{"router_score": "softmax", "n_kv_head": 16, "weight_decay": 0.043, "train_tokens": 731700000}
Below are experts of layer 5 (counted from 0) of a mixture-of-experts language model. Rows are named router (the router's row for the expert), up (a neuron's input weights, with its number), down (a neuron's output weights, with its number) and show model dimensions 0-255. Each number is 200 + 40 x the weight over its row's rms, rounded and kept within 0 to 999.
Before each expert's rows: "raises" lists some tokens whose logits its average output raises strongly, later layers aside. This comes from a sample of Wikipedia text that the model never trained on.

# expert 25
raises: "ual", "\n", " While", " During", "\"", " After"
router,241,174,215,215,209,169,164,279,250,282,196,237,177,200,158,239,194,253,272,147,275,187,175,156,199,248,182,203,206,183,170,232,192,265,259,247,161,212,164,195,216,277,212,152,221,170,281,165,193,240,221,212,229,176,198,214,235,157,257,170,254,194,199,245,153,188,297,182,210,116,209,208,225,166,199,226,202,228,163,219,256,149,214,201,155,266,216,142,140,193,230,180,215,205,250,183,244,289,147,148,174,223,191,211,173,154,156,238,181,196,221,138,236,216,162,234,283,240,149,232,234,194,186,185,166,104,199,225,231,167,160,263,154,209,216,246,204,191,255,225,186,140,146,179,228,128,191,157,108,265,229,135,186,210,250,301,119,223,234,222,191,171,168,218,226,223,224,240,221,221,150,288,184,179,151,198,196,179,155,222,178,209,120,234,225,198,142,136,219,197,142,132,265,214,146,246,181,221,187,175,195,229,123,227,150,205,239,159,227,173,201,239,206,177,209,169,215,208,264,289,204,129,227,168,171,237,196,258,140,186,143,151,144,170,242,186,256,177,154,222,190,223,200,240,221,189,225,239,182,196,126,197,206,175,223,151
up4,200,199,217,134,157,168,169,221,208,185,192,256,245,240,199,173,190,147,206,89,180,194,171,179,203,265,213,198,281,189,190,226,221,206,170,98,192,199,122,184,256,201,153,144,194,172,228,213,154,247,220,190,267,156,159,227,88,183,179,170,246,180,220,198,234,187,161,204,159,241,173,257,248,189,253,208,226,229,254,184,216,232,215,162,141,205,169,159,158,249,216,174,230,153,127,266,168,215,212,257,177,222,331,229,257,180,144,194,213,235,222,231,209,227,234,184,166,191,214,157,233,206,189,173,120,260,182,235,319,224,152,166,130,249,96,162,248,202,264,115,172,208,293,168,96,135,171,125,198,209,130,215,252,216,200,215,248,171,172,164,206,218,216,251,213,243,195,220,172,190,227,183,193,172,285,206,132,214,208,191,191,253,205,182,168,160,206,208,215,205,192,216,214,204,197,162,295,212,179,218,225,204,225,210,213,242,168,196,214,145,213,201,144,207,159,199,204,180,197,181,179,238,155,201,210,243,217,275,237,230,160,228,251,210,205,169,242,216,257,131,149,211,182,233,156,218,300,186,169,164,250,198,246,168,230,183
down4,212,203,203,222,193,212,165,99,179,252,249,155,200,207,185,263,267,191,210,186,168,156,249,263,225,168,203,192,188,241,212,126,186,114,267,153,241,176,202,173,193,183,147,302,246,229,214,229,228,187,195,207,190,159,152,242,186,177,235,297,203,188,220,199,249,231,141,257,159,128,126,176,179,189,196,162,180,181,220,146,244,204,191,274,186,177,175,228,208,185,183,214,186,194,204,201,206,148,227,94,212,233,126,212,218,197,259,167,190,248,184,206,198,240,242,275,177,165,169,239,139,168,217,199,212,193,139,146,174,175,251,210,184,238,314,175,231,150,158,121,266,190,140,171,228,239,264,220,196,258,159,225,289,196,291,192,254,180,187,158,226,167,214,260,233,165,188,234,186,191,168,197,252,201,171,172,213,204,242,235,187,179,183,193,170,224,290,237,204,195,170,227,223,172,220,169,179,140,223,178,197,208,259,268,195,204,187,202,218,160,174,133,158,120,212,212,190,253,182,219,220,224,184,268,259,176,225,206,240,140,167,185,196,197,112,204,157,205,225,174,161,20,240,217,219,185,188,202,213,210,215,197,180,260,238,264
up5,164,181,226,195,206,179,209,230,139,175,246,189,210,208,161,210,225,218,173,205,190,267,185,247,264,232,225,259,195,232,218,213,153,215,199,162,208,208,194,211,198,228,239,182,209,150,261,170,216,253,153,163,230,241,172,118,251,191,199,156,248,278,189,173,169,130,201,170,192,180,170,190,170,211,163,229,226,165,198,206,192,226,162,155,236,181,216,219,148,161,238,253,238,114,256,219,223,87,164,175,181,169,225,151,177,320,183,217,168,209,160,240,262,195,193,169,185,210,159,146,114,160,199,239,237,204,307,170,211,201,177,240,205,207,271,180,221,159,217,111,238,248,161,213,201,237,140,291,267,184,259,166,143,209,200,251,189,127,147,244,275,147,186,240,203,221,204,253,177,208,148,182,235,185,155,136,268,240,222,236,188,169,165,236,183,182,245,245,285,162,135,135,211,229,207,195,188,149,184,248,163,213,158,237,223,226,231,267,168,171,244,257,206,157,226,254,172,186,159,215,224,131,285,178,200,241,184,240,171,231,219,248,202,195,244,177,222,239,168,217,138,151,177,109,239,160,166,187,125,247,219,228,134,257,229,155
down5,202,280,174,206,203,145,276,174,269,179,165,255,118,164,232,176,140,250,196,239,231,255,141,193,151,164,208,186,139,225,191,189,230,246,198,190,243,217,236,251,264,239,261,184,260,189,255,210,203,160,268,103,176,189,186,158,200,200,143,275,179,202,192,228,157,151,224,236,210,125,293,193,229,191,269,241,241,203,151,217,186,166,162,202,216,212,213,196,210,233,186,256,186,287,168,182,170,176,306,169,187,140,158,261,215,200,141,205,172,187,180,168,177,211,225,209,219,230,240,267,224,135,128,185,190,157,219,285,124,168,245,201,172,196,196,252,212,206,243,236,168,253,173,178,212,102,169,149,220,206,201,154,237,210,211,222,160,261,203,192,196,142,164,145,188,221,189,291,195,222,258,192,208,137,247,274,257,175,147,295,161,264,220,216,236,183,175,184,187,163,269,127,216,168,145,153,157,227,230,209,172,235,209,207,191,248,206,178,196,96,196,223,214,178,233,179,198,237,199,188,170,284,148,153,213,200,252,261,197,184,260,197,263,193,147,190,192,222,205,228,212,189,184,249,144,155,177,222,232,183,234,178,224,182,157,221
up6,223,225,207,208,174,214,184,237,202,218,328,165,217,251,228,141,259,164,143,199,165,214,209,174,205,214,219,165,202,186,192,185,218,209,150,185,206,254,214,210,159,228,170,198,114,230,226,169,254,191,148,213,145,179,195,209,129,193,193,157,249,225,174,219,237,240,247,218,219,202,176,159,275,249,147,192,230,235,160,151,193,248,184,169,220,216,207,213,207,216,223,155,181,217,187,228,224,185,133,231,183,267,198,269,259,212,170,224,217,245,159,131,178,189,137,239,295,162,133,313,181,190,273,209,200,193,193,185,145,238,219,239,214,238,207,174,121,190,188,271,119,220,155,179,172,196,173,196,171,147,228,250,113,209,177,204,179,207,229,195,158,244,240,224,299,343,201,180,187,205,125,223,200,182,266,169,162,285,223,230,176,162,158,228,270,173,193,205,259,225,174,237,242,238,209,256,177,257,140,177,188,236,189,240,162,221,229,222,209,225,170,279,182,162,238,140,240,210,207,145,188,182,195,201,154,206,169,121,224,144,209,228,157,182,162,148,208,127,243,151,204,118,175,165,153,148,156,175,175,133,190,227,188,274,146,194
down6,225,177,185,218,150,200,180,222,203,180,153,237,190,275,279,184,229,182,234,220,223,272,151,155,212,207,193,212,182,135,247,140,166,189,210,185,225,157,155,158,206,241,177,263,223,172,201,253,187,177,209,140,205,139,135,202,230,202,158,204,218,180,222,212,172,215,55,157,232,197,138,166,165,224,153,189,153,188,188,256,184,210,196,214,176,232,280,168,165,194,242,259,205,114,228,92,259,215,202,173,241,221,200,220,161,199,234,219,169,190,262,201,251,149,213,142,208,150,184,171,186,221,179,294,263,216,174,176,204,180,149,238,210,219,221,153,270,254,220,222,210,191,240,183,209,196,212,183,178,144,186,213,221,206,262,234,200,261,244,178,247,168,218,171,220,154,209,201,210,201,205,216,167,154,164,176,168,98,213,186,184,301,148,212,184,172,172,200,162,237,193,174,170,195,163,208,209,211,288,203,254,167,154,268,210,203,167,177,171,215,247,110,247,270,82,262,160,144,149,225,208,245,228,209,271,168,235,215,223,259,249,184,216,266,166,221,191,238,163,145,216,197,184,270,157,187,121,187,106,225,258,218,218,238,291,189
up7,224,251,114,253,169,208,151,147,207,174,227,218,235,207,286,231,238,122,179,228,182,182,244,178,161,150,275,210,206,205,195,196,190,195,185,230,179,134,233,189,157,203,167,105,236,162,292,194,154,212,228,142,172,117,177,239,237,197,118,175,199,172,195,189,198,184,211,136,141,221,207,252,191,206,116,190,243,207,207,191,198,158,187,223,172,167,150,195,239,197,202,179,199,208,273,147,192,311,186,230,203,182,190,250,183,150,248,182,199,197,165,185,192,153,202,124,208,181,190,206,177,217,188,202,218,228,160,231,194,185,193,289,152,171,278,139,154,234,209,181,243,226,179,213,197,171,194,192,250,176,116,250,213,189,151,101,206,224,231,265,170,306,252,210,195,280,178,238,220,267,110,176,201,244,168,190,186,270,160,241,225,231,191,209,220,158,126,200,254,249,206,240,199,192,217,186,191,212,164,224,257,221,157,205,161,142,211,188,188,225,230,209,214,194,198,126,250,174,203,164,146,219,223,240,128,217,188,197,254,176,214,287,245,179,165,157,268,99,301,226,231,195,138,180,210,215,158,219,143,248,175,284,233,197,168,227
down7,238,197,204,182,154,211,253,120,152,205,157,185,219,228,183,138,167,197,201,172,210,216,202,201,221,236,228,253,203,189,154,233,171,158,176,245,184,138,255,278,160,207,194,259,181,154,210,147,161,100,210,272,188,236,219,148,154,170,252,180,152,159,179,208,175,197,149,107,192,208,221,257,168,244,172,187,146,140,252,171,187,241,121,136,203,210,201,171,180,211,211,184,105,221,240,175,243,216,238,260,237,147,229,151,138,185,173,249,211,115,200,213,207,185,233,295,193,191,222,239,224,154,239,170,205,197,186,170,163,150,240,176,204,178,201,157,174,189,217,222,184,245,173,223,277,221,346,203,229,223,221,204,229,166,256,288,200,201,210,216,227,231,214,171,186,179,206,190,185,180,199,198,212,228,147,201,259,195,213,176,130,295,222,180,176,185,260,214,220,228,261,264,151,229,148,240,200,164,187,255,150,232,228,230,181,187,226,249,158,174,218,211,287,259,173,198,153,176,210,222,285,197,261,246,179,233,208,141,225,203,252,200,240,136,110,196,232,142,265,205,111,276,215,192,202,177,109,206,154,228,220,188,195,163,264,182

# expert 13
raises: "ally,", "ally", " cert", "ially"
router,173,187,208,229,209,192,144,226,154,179,204,165,238,178,241,145,215,307,225,202,217,230,216,161,214,186,210,272,200,175,210,226,225,207,212,120,205,218,294,180,267,207,115,209,180,203,227,185,240,79,187,195,241,227,245,129,248,265,213,266,184,185,181,265,216,222,175,201,229,117,137,284,245,245,274,166,193,162,185,216,160,236,212,194,192,237,102,274,148,194,220,221,219,249,211,139,137,199,151,186,164,244,191,225,270,231,189,213,255,232,160,262,187,208,242,162,166,226,220,197,243,171,219,178,261,156,208,166,199,177,228,209,229,250,199,214,213,283,201,253,194,163,218,176,219,191,195,196,145,143,162,231,138,176,254,169,202,269,153,213,179,145,285,190,205,88,219,113,173,167,200,245,170,198,184,187,233,170,201,215,197,225,251,213,137,187,144,268,137,236,156,186,192,222,132,211,192,202,172,211,133,263,247,171,164,268,190,242,272,148,139,184,176,235,211,194,176,131,195,142,234,167,176,165,221,174,238,205,202,229,217,192,181,209,231,204,249,121,216,139,195,195,257,229,198,139,256,234,227,158,242,248,218,177,172,233
up1,250,154,157,205,222,145,168,164,261,158,278,190,171,181,207,189,277,245,202,185,197,131,238,204,201,199,175,159,172,168,224,188,122,198,188,140,212,238,233,255,236,183,238,256,226,168,251,228,230,194,165,195,219,163,201,194,186,168,279,134,253,212,156,188,227,261,274,142,149,214,157,225,242,234,166,208,203,199,133,215,85,175,236,247,193,283,205,215,148,121,146,194,232,244,122,185,247,212,229,92,184,254,157,245,113,188,241,229,281,221,167,223,228,204,199,190,197,271,206,98,198,226,170,208,175,170,220,219,188,155,242,227,216,231,275,154,199,230,183,204,195,271,161,219,130,178,238,181,158,204,216,155,194,171,191,230,260,189,198,159,148,194,136,231,135,196,171,287,162,231,216,142,190,223,207,220,261,167,202,190,239,223,178,251,181,185,225,185,255,172,175,177,238,221,182,188,164,180,145,191,166,268,245,156,242,249,226,175,122,157,174,199,169,218,174,164,201,136,131,180,189,210,248,165,250,180,216,188,218,242,205,199,256,263,211,228,276,195,273,250,239,230,257,154,180,121,193,167,196,182,193,260,151,183,159,204
down1,161,220,213,252,168,168,196,248,173,233,193,212,261,205,172,152,177,257,210,163,244,200,136,192,248,195,255,237,228,195,184,153,241,253,203,194,266,170,186,206,150,228,126,169,175,248,216,133,229,206,176,221,227,237,241,201,198,181,133,206,149,266,198,162,191,242,181,280,225,226,204,147,192,200,197,249,135,190,281,266,293,195,190,162,212,201,237,272,195,155,225,162,231,171,179,236,162,280,166,232,188,172,205,176,263,249,198,259,248,188,239,196,168,212,218,240,144,185,230,180,210,169,193,226,231,151,226,229,289,210,154,151,214,260,124,228,154,202,152,221,178,114,207,95,301,223,176,191,239,169,160,156,149,180,172,271,168,144,182,232,191,156,245,187,256,168,172,183,157,238,134,186,208,177,130,201,242,173,173,223,166,278,150,108,147,231,235,206,137,175,232,216,195,177,210,234,187,226,266,198,164,181,159,255,219,216,182,225,253,251,177,188,192,138,224,171,195,242,211,214,181,165,165,212,204,158,316,156,153,87,200,202,228,244,125,222,181,226,162,133,154,210,267,154,191,230,249,208,228,227,188,178,222,201,180,230
up2,246,152,177,137,259,200,116,156,133,193,203,197,230,173,177,202,202,220,193,154,194,201,202,142,132,325,214,161,180,129,285,239,214,206,275,98,227,215,136,262,123,145,190,153,258,151,180,180,181,221,200,196,110,242,180,205,149,202,193,214,205,260,216,169,208,174,228,154,224,197,194,189,185,214,260,153,194,252,201,180,170,254,141,238,213,240,203,185,204,215,143,280,219,179,180,256,276,218,209,189,203,279,132,259,266,238,227,240,207,197,181,216,134,194,164,211,167,180,167,247,165,174,183,199,208,211,302,170,206,249,203,145,191,234,180,226,288,207,146,182,248,208,161,167,119,205,249,225,252,177,146,192,209,194,244,290,225,201,226,199,231,180,231,117,233,159,230,178,209,164,238,157,155,178,203,177,253,225,176,186,210,195,222,165,200,165,198,254,182,262,171,203,229,255,152,153,225,220,182,194,193,149,182,273,218,198,235,240,173,246,194,185,174,185,175,188,193,208,239,156,246,245,189,226,209,177,226,228,141,217,251,204,168,238,211,226,115,177,237,205,183,184,239,133,247,272,247,243,224,307,164,221,137,205,200,280
down2,220,225,187,242,162,220,254,181,202,188,182,121,122,235,241,250,191,261,197,179,181,169,207,228,226,121,148,183,204,210,171,260,232,250,109,317,180,188,258,225,178,155,195,230,188,188,185,142,201,154,226,180,259,133,241,164,200,122,150,218,285,186,162,218,191,241,232,286,260,194,213,151,220,208,87,179,158,226,204,228,218,204,214,204,193,177,158,185,243,158,174,216,208,257,230,186,224,164,213,198,295,152,182,206,215,221,245,171,224,189,170,211,128,295,249,206,209,164,185,183,228,153,223,231,142,242,206,181,163,187,175,190,193,229,168,171,200,137,222,192,187,169,185,120,282,263,183,146,129,249,222,197,158,218,131,185,175,227,195,221,181,179,206,248,162,257,206,232,143,222,157,200,168,187,300,124,220,171,247,242,273,254,214,192,203,248,208,115,228,153,205,216,189,191,268,246,199,178,182,178,253,240,250,204,231,297,236,186,182,178,270,216,215,227,214,186,156,173,148,212,166,170,210,232,243,189,202,98,266,203,178,183,261,177,175,120,189,190,217,181,187,234,130,226,126,191,192,144,197,215,231,168,245,173,196,205
up3,140,249,187,191,225,163,178,175,152,185,259,232,254,158,224,322,254,245,190,177,232,104,212,183,176,219,143,209,267,155,242,229,211,212,198,201,171,205,256,179,197,196,123,157,245,222,197,242,184,100,231,192,212,216,206,201,229,235,212,169,193,205,181,259,220,126,175,169,172,231,187,206,280,182,218,140,221,184,151,132,163,194,145,247,220,235,240,208,226,264,228,178,239,143,193,186,153,201,203,200,222,257,185,214,197,209,232,199,201,194,207,213,210,160,236,185,172,130,244,177,232,227,236,134,205,194,221,177,130,208,172,236,180,109,167,243,250,270,181,234,144,182,174,231,247,218,176,213,196,216,130,233,261,225,139,246,218,206,191,179,136,161,162,135,162,197,188,261,123,231,182,252,214,131,201,139,204,272,202,242,148,242,226,280,117,173,196,139,207,237,153,258,216,207,206,273,141,127,165,202,202,153,249,198,157,212,158,180,205,248,173,164,133,201,253,259,217,252,225,237,270,126,243,173,158,178,124,233,254,166,166,202,191,200,216,247,189,217,235,258,129,212,169,151,166,185,167,210,263,244,142,185,246,163,187,151
down3,194,158,111,292,238,282,203,189,227,209,136,194,208,186,172,250,198,255,219,243,198,240,174,181,225,209,278,157,211,192,191,118,166,170,203,169,215,210,198,158,188,229,239,305,181,228,206,206,188,252,219,185,254,173,148,224,204,191,209,139,241,252,172,171,173,215,235,201,205,145,175,189,179,193,174,242,161,198,230,173,175,186,215,111,189,186,200,163,195,133,194,216,172,222,202,197,154,262,228,225,130,196,233,218,202,150,196,243,235,200,193,216,120,166,268,227,148,239,141,111,156,201,140,205,231,144,161,121,133,200,229,170,304,260,245,195,158,239,181,250,195,243,126,229,277,199,253,178,180,176,279,215,158,234,227,189,205,166,196,203,200,178,269,199,227,221,261,158,263,248,185,188,200,244,177,223,155,226,194,174,189,142,225,122,256,212,242,285,209,152,275,217,205,193,142,149,188,230,209,223,219,169,206,218,238,233,195,222,185,198,179,161,198,211,164,134,163,85,228,148,179,173,206,158,214,207,199,130,172,257,201,188,221,249,178,245,263,175,271,157,206,310,173,204,130,186,199,166,186,221,237,181,183,224,177,309
up4,212,213,180,175,159,175,210,275,187,195,199,165,216,168,244,198,250,251,169,234,211,157,146,253,202,140,187,170,231,189,173,212,188,230,165,91,219,204,213,181,174,223,252,185,149,227,134,152,212,108,155,186,145,191,199,181,228,175,166,222,240,263,217,225,175,184,227,183,228,179,124,267,175,166,210,232,235,209,164,211,224,136,154,169,276,154,230,229,163,213,164,128,266,247,160,207,259,229,175,187,169,206,189,178,241,191,256,258,252,241,119,194,185,206,234,197,170,227,146,203,233,159,138,157,183,255,193,215,239,247,164,214,254,192,182,217,186,170,133,239,186,206,235,314,249,182,215,219,137,92,174,194,213,228,224,224,231,226,165,254,193,220,181,124,160,249,130,210,165,126,155,151,200,224,209,238,176,230,217,197,169,175,185,177,128,311,164,231,140,174,189,294,136,164,149,221,190,211,230,178,177,209,229,236,180,163,164,172,268,201,110,253,205,213,145,280,205,148,207,150,227,182,186,192,170,189,211,188,141,193,205,198,254,197,159,203,235,210,171,190,256,215,186,127,239,247,252,218,232,179,242,287,113,243,236,258
down4,267,168,157,224,201,255,190,211,233,177,188,230,174,236,281,225,208,215,255,198,163,186,169,168,151,129,194,224,229,220,184,208,79,146,221,273,192,196,188,280,169,295,211,119,222,260,196,154,202,209,115,169,154,160,282,201,138,186,200,187,197,240,151,176,108,163,219,228,208,186,262,149,207,257,227,236,228,194,259,176,114,158,258,248,187,220,233,263,255,215,183,183,304,201,230,201,166,191,191,231,158,201,197,217,224,217,257,240,189,199,146,151,213,217,138,198,144,206,139,288,188,212,135,153,199,191,226,145,238,122,219,132,196,162,177,215,187,234,162,207,216,242,218,206,258,220,194,204,210,291,179,168,204,187,245,162,196,229,171,141,255,223,250,177,119,205,202,231,132,173,204,155,206,142,152,172,281,140,165,253,265,235,207,266,218,213,178,141,220,247,236,190,250,206,176,201,188,198,165,232,214,160,275,257,130,197,160,181,152,188,180,214,220,213,200,180,197,135,213,269,194,236,214,189,181,256,251,218,150,245,195,157,176,132,232,157,223,227,208,147,246,170,227,159,212,196,243,254,183,206,175,223,175,174,172,234

# expert 19
raises: "es:", "_", "h"
router,191,189,172,199,234,299,232,204,247,193,236,214,118,187,169,208,189,242,213,232,243,202,179,188,272,223,248,244,192,97,189,230,184,189,264,259,202,186,212,181,237,191,174,187,97,257,210,186,171,245,204,221,257,232,211,149,213,245,155,168,190,172,125,226,189,159,129,198,295,150,225,160,281,343,224,186,181,145,157,221,163,219,187,248,145,159,194,263,252,171,176,226,197,219,221,159,116,215,209,170,197,149,173,287,185,210,207,145,169,165,172,216,148,233,175,176,237,228,164,196,216,239,210,191,200,138,238,253,160,225,244,134,178,192,259,235,192,249,270,278,177,154,184,151,268,216,213,200,193,255,208,162,170,198,150,226,180,225,201,152,251,209,215,189,218,204,228,116,142,155,201,193,199,223,166,161,268,205,200,210,253,293,153,227,235,195,217,147,150,205,187,152,165,163,164,204,239,226,174,80,129,181,167,213,222,248,182,165,185,199,284,224,222,238,185,204,198,209,154,184,242,193,189,155,241,182,226,244,211,251,224,205,178,133,207,159,168,152,218,209,168,222,214,253,163,234,166,217,241,225,110,221,211,165,146,251
up4,246,117,162,174,215,181,132,239,282,266,281,227,266,129,164,236,132,152,189,203,161,209,196,174,191,199,229,155,233,194,240,207,216,144,196,194,189,196,230,212,187,219,142,250,165,176,141,172,187,180,188,226,161,164,180,198,144,214,182,220,216,201,155,179,258,123,261,235,127,249,182,206,261,263,205,160,216,203,216,116,140,207,199,216,256,203,233,186,222,115,216,108,175,144,134,170,180,188,201,191,175,215,183,154,184,244,93,196,184,154,240,248,143,216,227,220,200,188,140,178,215,186,190,263,133,213,191,237,221,197,181,250,220,222,276,193,202,222,189,247,239,270,200,211,213,233,193,113,326,252,209,177,155,221,219,152,208,213,266,212,175,203,172,127,252,170,121,177,202,194,197,175,145,311,308,242,167,216,226,193,263,214,220,217,289,204,197,210,212,189,223,219,173,198,260,186,223,209,241,173,225,187,96,245,213,270,202,151,177,189,206,190,248,204,187,204,205,182,190,162,260,230,191,194,206,168,212,200,113,264,201,240,247,210,140,198,186,235,197,226,201,305,197,234,236,178,205,219,159,214,194,207,211,210,140,186
down4,163,208,213,164,215,265,219,209,198,180,177,167,180,176,177,131,235,253,137,250,255,207,174,227,199,231,263,196,172,138,201,201,147,265,254,219,194,210,202,195,278,171,248,172,230,137,255,183,238,165,224,263,233,229,262,255,269,135,208,152,239,182,193,135,197,280,167,167,220,130,215,225,140,185,199,160,188,196,146,236,219,309,259,168,150,209,234,171,223,178,145,245,186,201,213,203,178,245,249,266,231,204,161,140,234,118,270,217,185,210,133,133,150,214,235,201,156,239,251,263,169,270,230,167,211,189,190,179,138,206,187,119,155,146,213,263,205,186,260,185,179,148,232,163,162,245,195,219,157,187,190,210,237,176,156,224,258,217,225,159,143,223,198,196,196,156,201,211,117,198,180,110,207,174,172,232,232,207,194,244,198,170,178,172,154,215,217,242,245,310,216,223,191,222,177,165,180,227,157,163,193,213,176,201,236,134,162,199,203,292,221,217,230,204,163,202,219,202,166,242,188,173,319,192,193,125,154,200,167,145,161,184,274,168,187,190,238,224,273,143,222,161,224,249,195,288,185,222,195,208,170,178,127,134,213,204
up5,187,236,139,204,159,140,207,179,254,213,188,178,262,199,194,232,210,252,201,328,254,202,199,241,269,164,252,207,203,188,174,193,208,235,270,166,203,221,199,185,258,161,190,219,216,189,224,153,194,169,226,219,287,156,164,176,270,152,215,166,131,194,208,199,257,171,188,165,167,208,260,139,264,240,217,200,163,182,237,239,232,260,220,195,235,191,170,216,232,279,117,200,263,176,209,157,197,222,160,180,227,269,227,207,233,163,187,242,178,133,138,158,206,196,228,194,220,195,182,132,177,226,184,237,200,235,175,212,247,215,227,202,171,309,163,236,200,236,139,184,180,160,249,218,287,238,173,172,197,242,200,164,143,147,226,208,128,247,246,215,202,191,146,224,113,190,180,163,182,275,202,165,172,220,257,212,156,158,160,196,206,194,265,266,234,198,118,250,262,188,237,208,225,186,127,247,201,220,159,256,185,156,116,189,164,198,229,178,235,253,213,209,220,260,236,225,222,200,219,178,170,195,85,224,276,198,164,244,167,169,202,200,217,187,104,191,139,213,163,173,156,199,226,267,125,214,176,174,186,153,138,199,172,200,228,309
down5,298,198,233,156,210,223,153,256,198,212,232,190,193,183,171,114,196,124,190,131,158,176,292,166,111,213,121,181,158,238,278,154,148,176,198,153,219,160,239,227,212,173,155,244,218,203,133,157,230,259,294,204,129,174,188,218,177,193,183,160,162,149,174,159,231,179,214,230,193,131,175,177,190,139,199,235,168,230,178,193,249,199,169,187,178,177,206,161,274,239,201,234,142,209,209,229,207,179,184,182,182,135,185,203,204,243,169,255,159,306,235,225,165,166,270,262,186,256,207,267,200,215,260,170,211,183,149,172,219,187,131,140,233,222,168,220,173,261,270,236,279,204,188,205,208,161,204,204,163,192,208,202,290,168,147,174,264,225,171,159,188,227,221,153,177,171,266,214,212,180,173,291,185,212,187,197,197,251,218,151,149,196,224,176,166,230,296,223,176,254,248,175,189,167,243,198,244,264,173,200,240,200,233,185,242,169,253,239,280,206,143,175,211,163,206,117,232,247,189,262,177,276,241,212,143,267,204,178,184,223,160,178,206,167,225,217,205,226,240,228,193,237,194,183,275,269,149,199,176,239,197,200,255,174,158,147
up6,165,226,221,229,150,210,145,229,207,244,186,185,217,204,165,150,256,241,162,146,186,264,267,173,184,185,198,241,256,186,206,260,216,272,118,245,200,212,189,226,240,241,241,116,202,203,215,217,278,182,218,201,232,160,228,213,151,199,197,190,214,135,168,173,239,138,230,143,233,219,189,232,208,224,161,212,171,165,216,232,167,244,202,149,205,162,166,188,171,259,267,147,216,181,198,248,203,249,205,194,224,216,235,203,197,158,215,180,221,192,173,158,188,257,220,188,173,222,170,242,152,199,212,277,215,117,231,182,169,161,140,210,224,180,170,199,175,276,134,182,142,143,143,175,191,133,108,200,249,236,170,270,188,174,237,181,243,181,314,196,169,143,179,222,209,227,231,236,203,195,223,205,230,232,144,169,112,221,265,269,184,163,187,286,150,184,187,302,266,208,188,176,176,217,182,307,249,173,228,170,208,260,193,177,200,225,189,181,220,208,208,110,181,235,138,232,194,175,251,192,207,194,169,178,165,54,254,196,236,216,214,159,215,171,234,163,246,241,215,195,204,237,215,251,230,336,173,243,118,202,191,201,203,222,211,160
down6,205,198,192,221,177,205,219,110,259,155,192,189,153,209,178,228,220,141,202,166,219,137,197,215,228,169,193,211,253,256,198,212,227,209,224,256,200,142,266,233,147,225,229,173,256,189,215,202,155,290,171,218,252,230,111,207,243,211,187,203,197,252,158,137,155,197,230,242,261,166,220,206,189,163,218,263,154,253,97,221,184,252,191,214,210,248,270,214,154,247,184,185,188,161,209,182,185,166,161,294,148,162,224,204,196,250,303,167,134,173,277,133,224,293,183,230,150,200,176,243,228,208,255,270,205,193,182,234,178,240,189,225,188,177,208,237,170,195,246,267,228,222,137,177,223,254,219,207,175,183,154,211,187,182,134,215,193,240,120,191,165,191,157,175,218,87,223,235,227,253,184,202,144,245,194,154,194,182,169,214,216,213,258,219,210,199,262,242,207,217,203,183,220,224,230,119,250,199,131,162,198,190,165,190,223,209,262,210,135,221,158,194,224,253,179,197,88,228,216,200,169,156,171,216,160,228,222,300,236,191,192,255,178,146,278,95,134,210,165,197,245,186,139,272,152,183,199,170,211,184,219,147,186,148,176,193
up7,142,191,153,200,198,167,222,173,273,274,125,204,190,253,147,139,189,222,142,136,151,213,202,156,201,216,196,177,169,171,200,158,228,191,187,143,207,167,198,157,168,160,193,160,209,248,204,190,141,180,246,322,199,171,218,181,204,215,192,133,240,221,231,166,182,148,153,155,237,210,184,187,233,109,187,251,186,161,225,251,219,196,165,175,202,213,208,194,221,201,225,194,178,199,190,181,165,267,213,213,235,222,161,206,162,283,181,216,227,247,286,226,192,172,197,220,164,155,223,250,176,224,188,187,129,206,180,238,217,207,143,195,229,122,312,264,163,194,217,194,184,172,220,209,159,226,210,148,240,238,183,201,271,228,296,159,205,244,220,221,156,221,203,243,147,181,238,143,213,172,135,134,233,165,108,218,198,259,278,215,131,179,186,228,186,95,161,249,187,233,193,225,165,247,287,259,195,150,226,182,161,232,191,218,157,155,149,229,252,207,174,169,249,186,201,161,199,230,185,230,169,216,199,220,213,259,190,205,255,156,261,182,224,205,238,165,229,209,154,176,206,236,301,203,216,232,171,233,317,232,87,259,196,202,153,272
down7,231,204,211,182,207,234,144,208,134,134,170,214,227,179,202,203,159,140,164,209,202,212,220,203,182,197,239,172,206,209,234,206,251,278,326,170,186,181,152,222,176,168,144,278,236,129,187,169,258,177,145,155,196,260,246,278,171,187,256,172,229,157,177,223,236,286,236,223,212,145,185,187,198,218,203,137,196,183,147,223,276,110,215,237,194,155,268,179,194,202,215,299,221,240,171,221,228,172,217,226,268,138,186,177,224,149,180,224,203,182,193,219,181,136,154,244,245,239,232,192,255,191,215,184,161,224,104,151,192,208,198,187,151,204,174,202,248,209,231,174,248,241,238,165,286,177,196,249,198,158,173,170,193,142,166,215,256,123,166,210,184,277,214,197,205,194,185,277,183,156,160,237,253,189,266,216,234,242,115,204,293,235,205,164,145,267,154,189,205,174,211,183,191,162,196,178,214,173,196,152,243,212,159,156,249,187,235,191,240,189,204,185,254,233,208,232,194,154,198,200,274,228,166,151,203,199,141,206,253,218,186,257,250,198,146,241,198,151,152,194,171,74,153,189,178,143,223,190,120,228,275,225,240,208,272,173